{
  "n_layer": 9,
  "d_model": 192,
  "n_experts": 80,
  "experts_per_token": 2,
  "d_expert": 96,
  "d_shared_expert": 128,
  "activation": "squared_relu",
  "moe_layers": [1, 3, 5, 7],
  "router_score": "softmax",
  "normalize_top_k": true,
  "routed_scale": 1.41,
  "balance_loss": 0.00758,
  "balance_bias": false,
  "router_z_loss": 0.001,
  "shared_expert_gate": true,
  "init_std_router": 0.00661,
  "lr_router": 0.00132,
  "vocab_size": 16384,
  "norm": "rmsnorm",
  "norm_eps": 1e-05,
  "tie_embeddings": false,
  "optimizer": "cautious_adamw",
  "lr": 0.00103,
  "beta1": 0.95,
  "beta2": 0.95,
  "batch_tokens": 65536,
  "seq_len": 1024,
  "train_tokens": 573800000,
  "steps": 8756,
  "dataset": "wikipedia_en"
}
Below are experts of layer 5 (counted from 0) of a mixture-of-experts language model. Rows are named router (the router's row for the expert), up (a neuron's input weights, with its number), down (a neuron's output weights, with its number) and show model dimensions 0-191. Each number is 128 + 24 x the weight over its row's rms, rounded and kept within 0 to 255. Numbers have three digits each.
After each expert's rows: "comes after" lists some tokens at least twice as common just before its tokens as in all text; "gets" lists some tokens that make up at least twice as much of what it gets as of all text. This comes from a sample of Wikipedia text that the model never trained on. Tokens count by the router's weight.

# expert 11
router:130117126151128132101130086125151165137151095144133104093145161112124152117151149118111144137114128162095136132116160130108156113138154141103133151098106166130153145151106094158088107171120085143092154081119162121095151108125114151159167106152121088130161122126098104102149153185121150113148116154089168114131140140150161112096142134173142152120153156156100126100114144126093125100133093120141156102139167145151124128131110154159139152177098144108108149134144138117150165151148162114159172117153125098145147154114147168141170106092137076129100140117101119138158127148108181141
up0:144125131113135121068143125126099149135145087162137096113169165115082121169159186147095130128115130153125084112136119151151122108134114144112161096080131169137143112140081119153091166162142123172141168085096145146155114132101110118143136160159118106122129147111095131153113161167146154107116141162112129143116110101126160136148105115148131100121144131140117099158129103091102137101143117132096099144149147122102107120100172148147118146144133123125070110166166141109091147126141150131161105131154173156138125142142088173128151134101100116105118159096137115108177105109111138124
down0:118096154080171100142181110140104114150105150181149118133142133148080104184120140130112115097115098145157131082129132161123125115134116144127119158126111109158138119110115136104161110101108126142166196156130116150157125148121113108105132115137123114133125118145075120189106130116176161105106146132139161116105140083097136171139146147139149092141131158141161121135131132158152108161138101157138151148130134144097084144156121145114109140121097138149127086125131158126095114106098080089124099103138123133141105128150096089126140162141136091166176111130141091145145091114144144160
comes after: " of", " in", " for", " at", " on", " to"
gets: " the", " The", "The", " New", " a", " A"

# expert 32
router:100113095152085122126098074127166134175157105153139099105157153112144148107132118100095155139117112122087135098087131093087120113145166128095140150096126138143132138127083116142067118158118126131097075130105144079097148105110107170135160107173120120101160102127131108112133121138117147107143074134100132122135155123157143107100165158157137132108143141139089106118116138082122132083170121104138163085143129133169156093121136139113148138148117132110088167129154130133145141133137147115150154084157134106166133132116154147146146111109148105100097171110114123144154126139112155144
up4:109137113145147142130150120130105116166121116141122149172144140154178142109165105162091118117119158114149114116093128092136139144130102115109118110173093107137137131164142173135154164118141136172136105151137115163145111183111132122150104128110120158153210121108118140130128121124113146102053105158125137087089106154131130117143129116074123116118153116145133161156151149143108116110130107131103167158119114148144101134112132109108144122140129116102163165149168106161118134117114082159111166118180172130194102148155115118142107168128132139160149176121121128144147123154147116124
down4:081168124131122088119124124154145079177117126096141155126120141127092095158166154125094131152132141132086087164121125141163088172124145111107147136113120124116130148069102146058150153162115125138125145135149140130095130145108135125128130140119094162117098170133110129128097123132125099143140138118091095109103104097109131169118126121153160104097120095105148117107142113191130099094100172102143166123163125114105124135148142115131137175132140140123104125092109083151093122121120164123147139081139134134138136089095118137112111155139141104119103101141118198098138159122130138152
comes after: " to", " he", " also", " and", " who", " which"
gets: " that", " with", "ing", " of", "ed", " to"

# expert 15
router:135122100137125159095127111102137180145142104118156114110133168127106143111136150110116167135095099129082136115125180098108157107143174157120150145099095153153141143146086097147092120140089111161112079099083147121114138117132124146140145110155106113083139125114099114089147135133106178089176120144091137110112138142133133114104138158155153146097164136150105119117106133115124164107152104117130171100149131169130139115163101141142152143142116139084107161154156150101155162138123151093146142118143167123133143146114160132156163098088153114081110147119112092142147128151101166157
up0:136155152126139121147115112141144162114150072140105105154133153123105132130101099105151123154128082121088125140108115126132163169164141156083137092132140134110142134081139143126091129133063140177140136140132109079127116121136111117128136137121133120122099160089144112138157076131113138101180103144161082121098090138122102108137118179120170143084128107076163113128098138152141105101135125100123077132109127156116130148105140122095122119111153126102135128112118110144132115117143149142193153133116165116089146135143133096142098081172159119097139132119165108144113146119112081159
down0:108126115111189152138131157116146142111126126119140112080109084136142130135148172117121167175139128114161103130147133153137153167090129089097109171146156089123127161136134078092132118090138149125127116150128149102125135136121130155139059120117148080147115127123121066145121126128162090138124103096148161114125126108101109165120111139125134086116157104106128109115162113167141092093139149103156084107121132153146099104168167139076135130137130142097124125156100101158118109144122145118173121087175115128130128136176106119137158110128116092100119134100155124131112128108099098163
comes after: ".\n\n", "\"", "\n\n", " |\n\n", ").\n\n", ")"
gets: " (", "==", "\n\n", ".\n\n", "===", " \""

# expert 43
router:102113111180099149109114097095164154133131097166143113104153144119110148107153144106111156153111116141095128109101148102090138105155150136109158149109114140150133144134107103138087117150091115132090105109108154095102156102115111157171159103157117126098144117109076109092143147148116148090138101151099137115126164160147136107102167149165171169105157141153110122119116157108095153113160110092149156088144160157142141089127114168138151150141104140112122144157160162114153144142146164113163150130145155115137143151123136143156155110103160091101090136104101110160156149148108140149
up1:117139096138163158096096121160148153120130110153125125146173139139106116100127111093090129127151098124141099111132139133077118156148129136140182138159092118181141117081148124143078139165119080105104119139150140103096142147129105134161151102126123148133163137112122142111095080184146123099108133129118121154139088106113133150137166126160160112113099130104124158142133160122125138164129096127161140070115171156126125081136150117116115127125125161130145127134154122095109093113105133116155139149103129161165143102155102169157179158121107111124106135140153133136173105101088130175
down1:114120121121123136129136147150099125082147133121054157159116119136128099149121135134181145171126115111145147085141118104130140142126148098108108135186127111138121138080110129105165146155121147125115173144140143138133137125133126124150135115091172172116126153124150128131122088139113159149130147103133126088157150125138117118130187114155109108134137104111149111159120093145144159145126137141076120129106095189109132110102132127095104102088130075115138120141165124155154088136121154174152130146102143142094137124161120082106132160118156116173125093136105202109154126079143114142
comes after: " ", "–", ".", "|", "201", "200"
gets: "1", "0", "2", "3", "4", "5"

# expert 31
router:111121112138120118095112097110142153133124100163167121098133142118102151091171144102112132153108114141088145122121145118094119102150151161127130166118118136136166125151116094148090139163108107122081097123091156090098134104092117155138154075139111100102147101106098082091150142156113140107134116138114158108147150149138138097117179158149174162137134146125110111121114128093078169108154107114134178094137135156164128073130120133142145152151108150112096154149138146105151140132149148100141153099166154118123137120114124150138141081075148097110121124110109094143154140148095161148
up1:087138141106155116067152154123086110115089137145173167106126115112098190119111145108148137130144115126119111112117146126129115158112144134140131147132117126174139144151139140132164099155105120123111156156128110091080141078103137143127128132145145127125144123157158082100213111128143101132135109140138121120124116124106134130129134143132147145115111150101081179127101112096161134146120170135142146129124156151087109128117155111102108154147145163155131161176110110120139102121172142155122166128145128148124093150103126132111175082079139141114138104122117079119168153114071156120
down1:144131158180143128088073151134126123112116120121152108133167097129154118133086119141131152147141090140135127093113147144111126131119132147125098132141145118152162097115132117141122096127161148120152143136155131091147139120154146089133096177150153152101105183101076127125091126164093172117120210108134108121172127089109116145110124152119150070128122139117161097140140161112134140139134102164110086143163151112145101099159103120127159112130117157132129182124120073112110140135156127115119114161133157110128154162124159106105124102132171121110105141137137134170124073120131103146
comes after: "201", "200", "–", "199", "202", "198"
gets: "0", "4", "6", "3", "5", "2"

# expert 39
router:107081130127083121105084107140161159151142107178129117091120154113123137114165152123101132142134127154106121091114147123115121096138173138108160126118137153138133162165103120147082096135105082151108090095130149129128146075120107156130132107135112133123167107096109087105167127134110152083137105152089154104136162160149146110106145143151146150128127146119115109116084125117078130086144110091140170120160152186171140105142105160155128134126119133097087168138155136130156141137156122114124155127146137089128147128121123177133159103100156102125121129098103108151113134172110154147
up4:099128147137140098098111118115157117137116162163094186096149126112117151088128124130121155122157134121122137114167144085101093126149114147135148102144144136135124133164097157170156163147170118161140155142145150100135126181103125128121124116148132133124172135118096191133142134116120188160144139121113163150133079132099099157119112179136103128130078121106171150169176119125118155125107154133121165135138090104152100132151135078102125106098130128118129138149141169150216140128102108132115150107123135152134103142142122095123133111070143153144137107108108122115128128143128113119
down4:152124132127149150121111115094104073096128134118117109105153142145183104142178133137129128132110131153141113156116173150131135080109148146126094143113132171125124124106137133073106143135104106147115121091112135131139152089123112090152177137101116162138142143103090174066117122118115105136136135143137149115157079129087112094129131107117147107127123174155109085140163135102145138144143137135102067151170118151150133174121148147137102157107145114134129131121095155095157145120154149135145167120188136100135100136122136124140138191144105099121103137128123091149118149138070102117
comes after: " was", " is", " were", " be", " and", " are"
gets: "ed", " South", " North", " used", " won", " West"

# expert 54
router:108095090131098130101102101133128164136138104171166103112136150114118156086138117100098149127098124150090134072109145108118154104146140153114147145114085147137121156151105107152097112152081098136081097104130128100111143133115111162128182104150091093101157135116117130098126137132107147110129090147075143131098142147140148086102141160160172154092136137126111123125104163112131156106144104106128139090144157140166165119146123150132159137140083153130090136150151149104168147161139142110160149137151155103144142158115131143130151124074138113099103165117117080124148141147109136156
up0:133127116131097114121093099131131150157125137160104137152151104126154164128133107106101147137122091121125112093162145117144103106143139096144111167124112077168129121084127118131130135139149185136110095142119128166107093129118130155131136116179116172133126141123128137106123118089073115163113073118141137146124135109172128108090126122116155127130117111132121167157140203113154183148127157176077117090117153116135123113122145153108146124081135142130107166051144110122132132154096182115143090113117109133167138146111108149115109111087115150159142163133143107117156123104135126128
down0:133142127165144089126130100138131125180132146130123123126156152142156122114137158145147123141076153135117124112093120151110105086138132162100085111142095136140152117107119098189095153151110159158145123143086187164112102157158095124143119097140137126171074154136119122106137128075097149158140109103151118119103107116134128128135092120115121129130129155154132089130095112185151172159145118176133122164119126173173122096138114115123106138089139152121124133155117121146132144142109139139143131159173174116102125128075127072122134122121116129138138143130144147127112070113140162167
comes after: " \"", ".\n\n", " (", "\n\n", "==\n", "."
gets: ".\n\n", " \"", "==\n", "\n\n", " ==\n", "M"

# expert 38
router:112098118159090131112124100118155123171171098133159124131151156107111160094160130111112163170088113167095143120103159111094125114146149137139163138100121174142160118128118110132121111130097109160099092108113134097088126116106099151128161113156125108087166097117082125122154136179114177120159102159091140116131154143157150118136151168144154163099140158152119109122110139130102131104134126090149153116157145138163132094145100149153139122139111149142109162146152166101161137139144133084117145099141147133145153145110144154143163088111168088123105113111105138131165162161115148148
up0:166129116100104132138108068084134137139108115112132111111109100105108174112137126134120137150121104155137119116169136138062110117150112132157127153106103112142124079089125079085126095161104151159116142119182120089096127132068093131125102150162111163142134137169126106126138164105094110155130162172139117159165093101146164112121101152124153138109155102117117130129095112092112139148109134120124109112072124087129148151153114152107098142123145133143109122100131145104145150110116147101126093121134105131122110112111135147100108139109127126181120110163106137088175151143148150084
down0:113125150099093170106118214155149143138148157077120117145204080114145133092148131143170118146144099165108135067123138148165116116111133151143101093140146171124132131140136152097130146144155139099164114145130138133117138109098146179073113136100142134094126130154178139096132094116125097108118125136158080156087162136115141101135157110109155086132129089122151106106140100104124128096137161149132075140146129124150119154115151089138148131104109095138128119096127130142137087147121143130137134119130135116108132116128128141176128129123134159146127143110115154108135097096159139113
comes after: ",", " and", " well", ")", "),", "s"
gets: " and", " or", " but", " &", " while", "°N"

# expert 30
router:109099104159108166120118121109131155143134134153165111105140153109125135112144166109109150132115087153113121067108162092106122124140138150106153162124082173139142159151104100175097100141104079125088109112113136119115157099113096162139148094135104091102155117102120119089157121174113139114159098136092137112118130139140126134109148170130133153092137155127107118125091147136094147113150086089141139104133140164125134111152115181153136174167107160104092143130152135121158154161154173118149140124145136115149131146131162140162139125116133102096111158113094091141130161140080157129
up1:135159131111147114089152170151151154109121122169116137077133092127120137117124117137169137110112144102138141062100130095111134146129125141106124185160104152156106105115126146203069115135131117139124113150108150149135086136119123129115147109118080092160096128116144157127114118118113151162113116101089087118128137120162120152106133153131115133102118142163132140129145127143105146117119131144150092120120096140126140105084109127121156175148103145098130127104108127110159154146179118099083122136112099165121095104131143084165118156111077109090163131133096081141103163139137091144
down1:144171094121096163142145063095143102159117171145116145148120141169128084118175133142142123157160132116090147182147103166127112103132126136133124121120125108134129058114128139096126102106141156148130168100156122133152154121126106115107142149155156114103130107145088102157100128100133060138133139113180124168153132156109148131170170110133144102151136111114131134132160169113077082123105112125143088127131114123137140101138123123158134173100157124130145140131135123084152096076099126116125136143100132127106171117148132133109148139092108136136107123085099138166107109137126138125
comes after: " (", " |", " the", ":", "===", " \""
gets: " C", " T", " K", " V", " N", " L"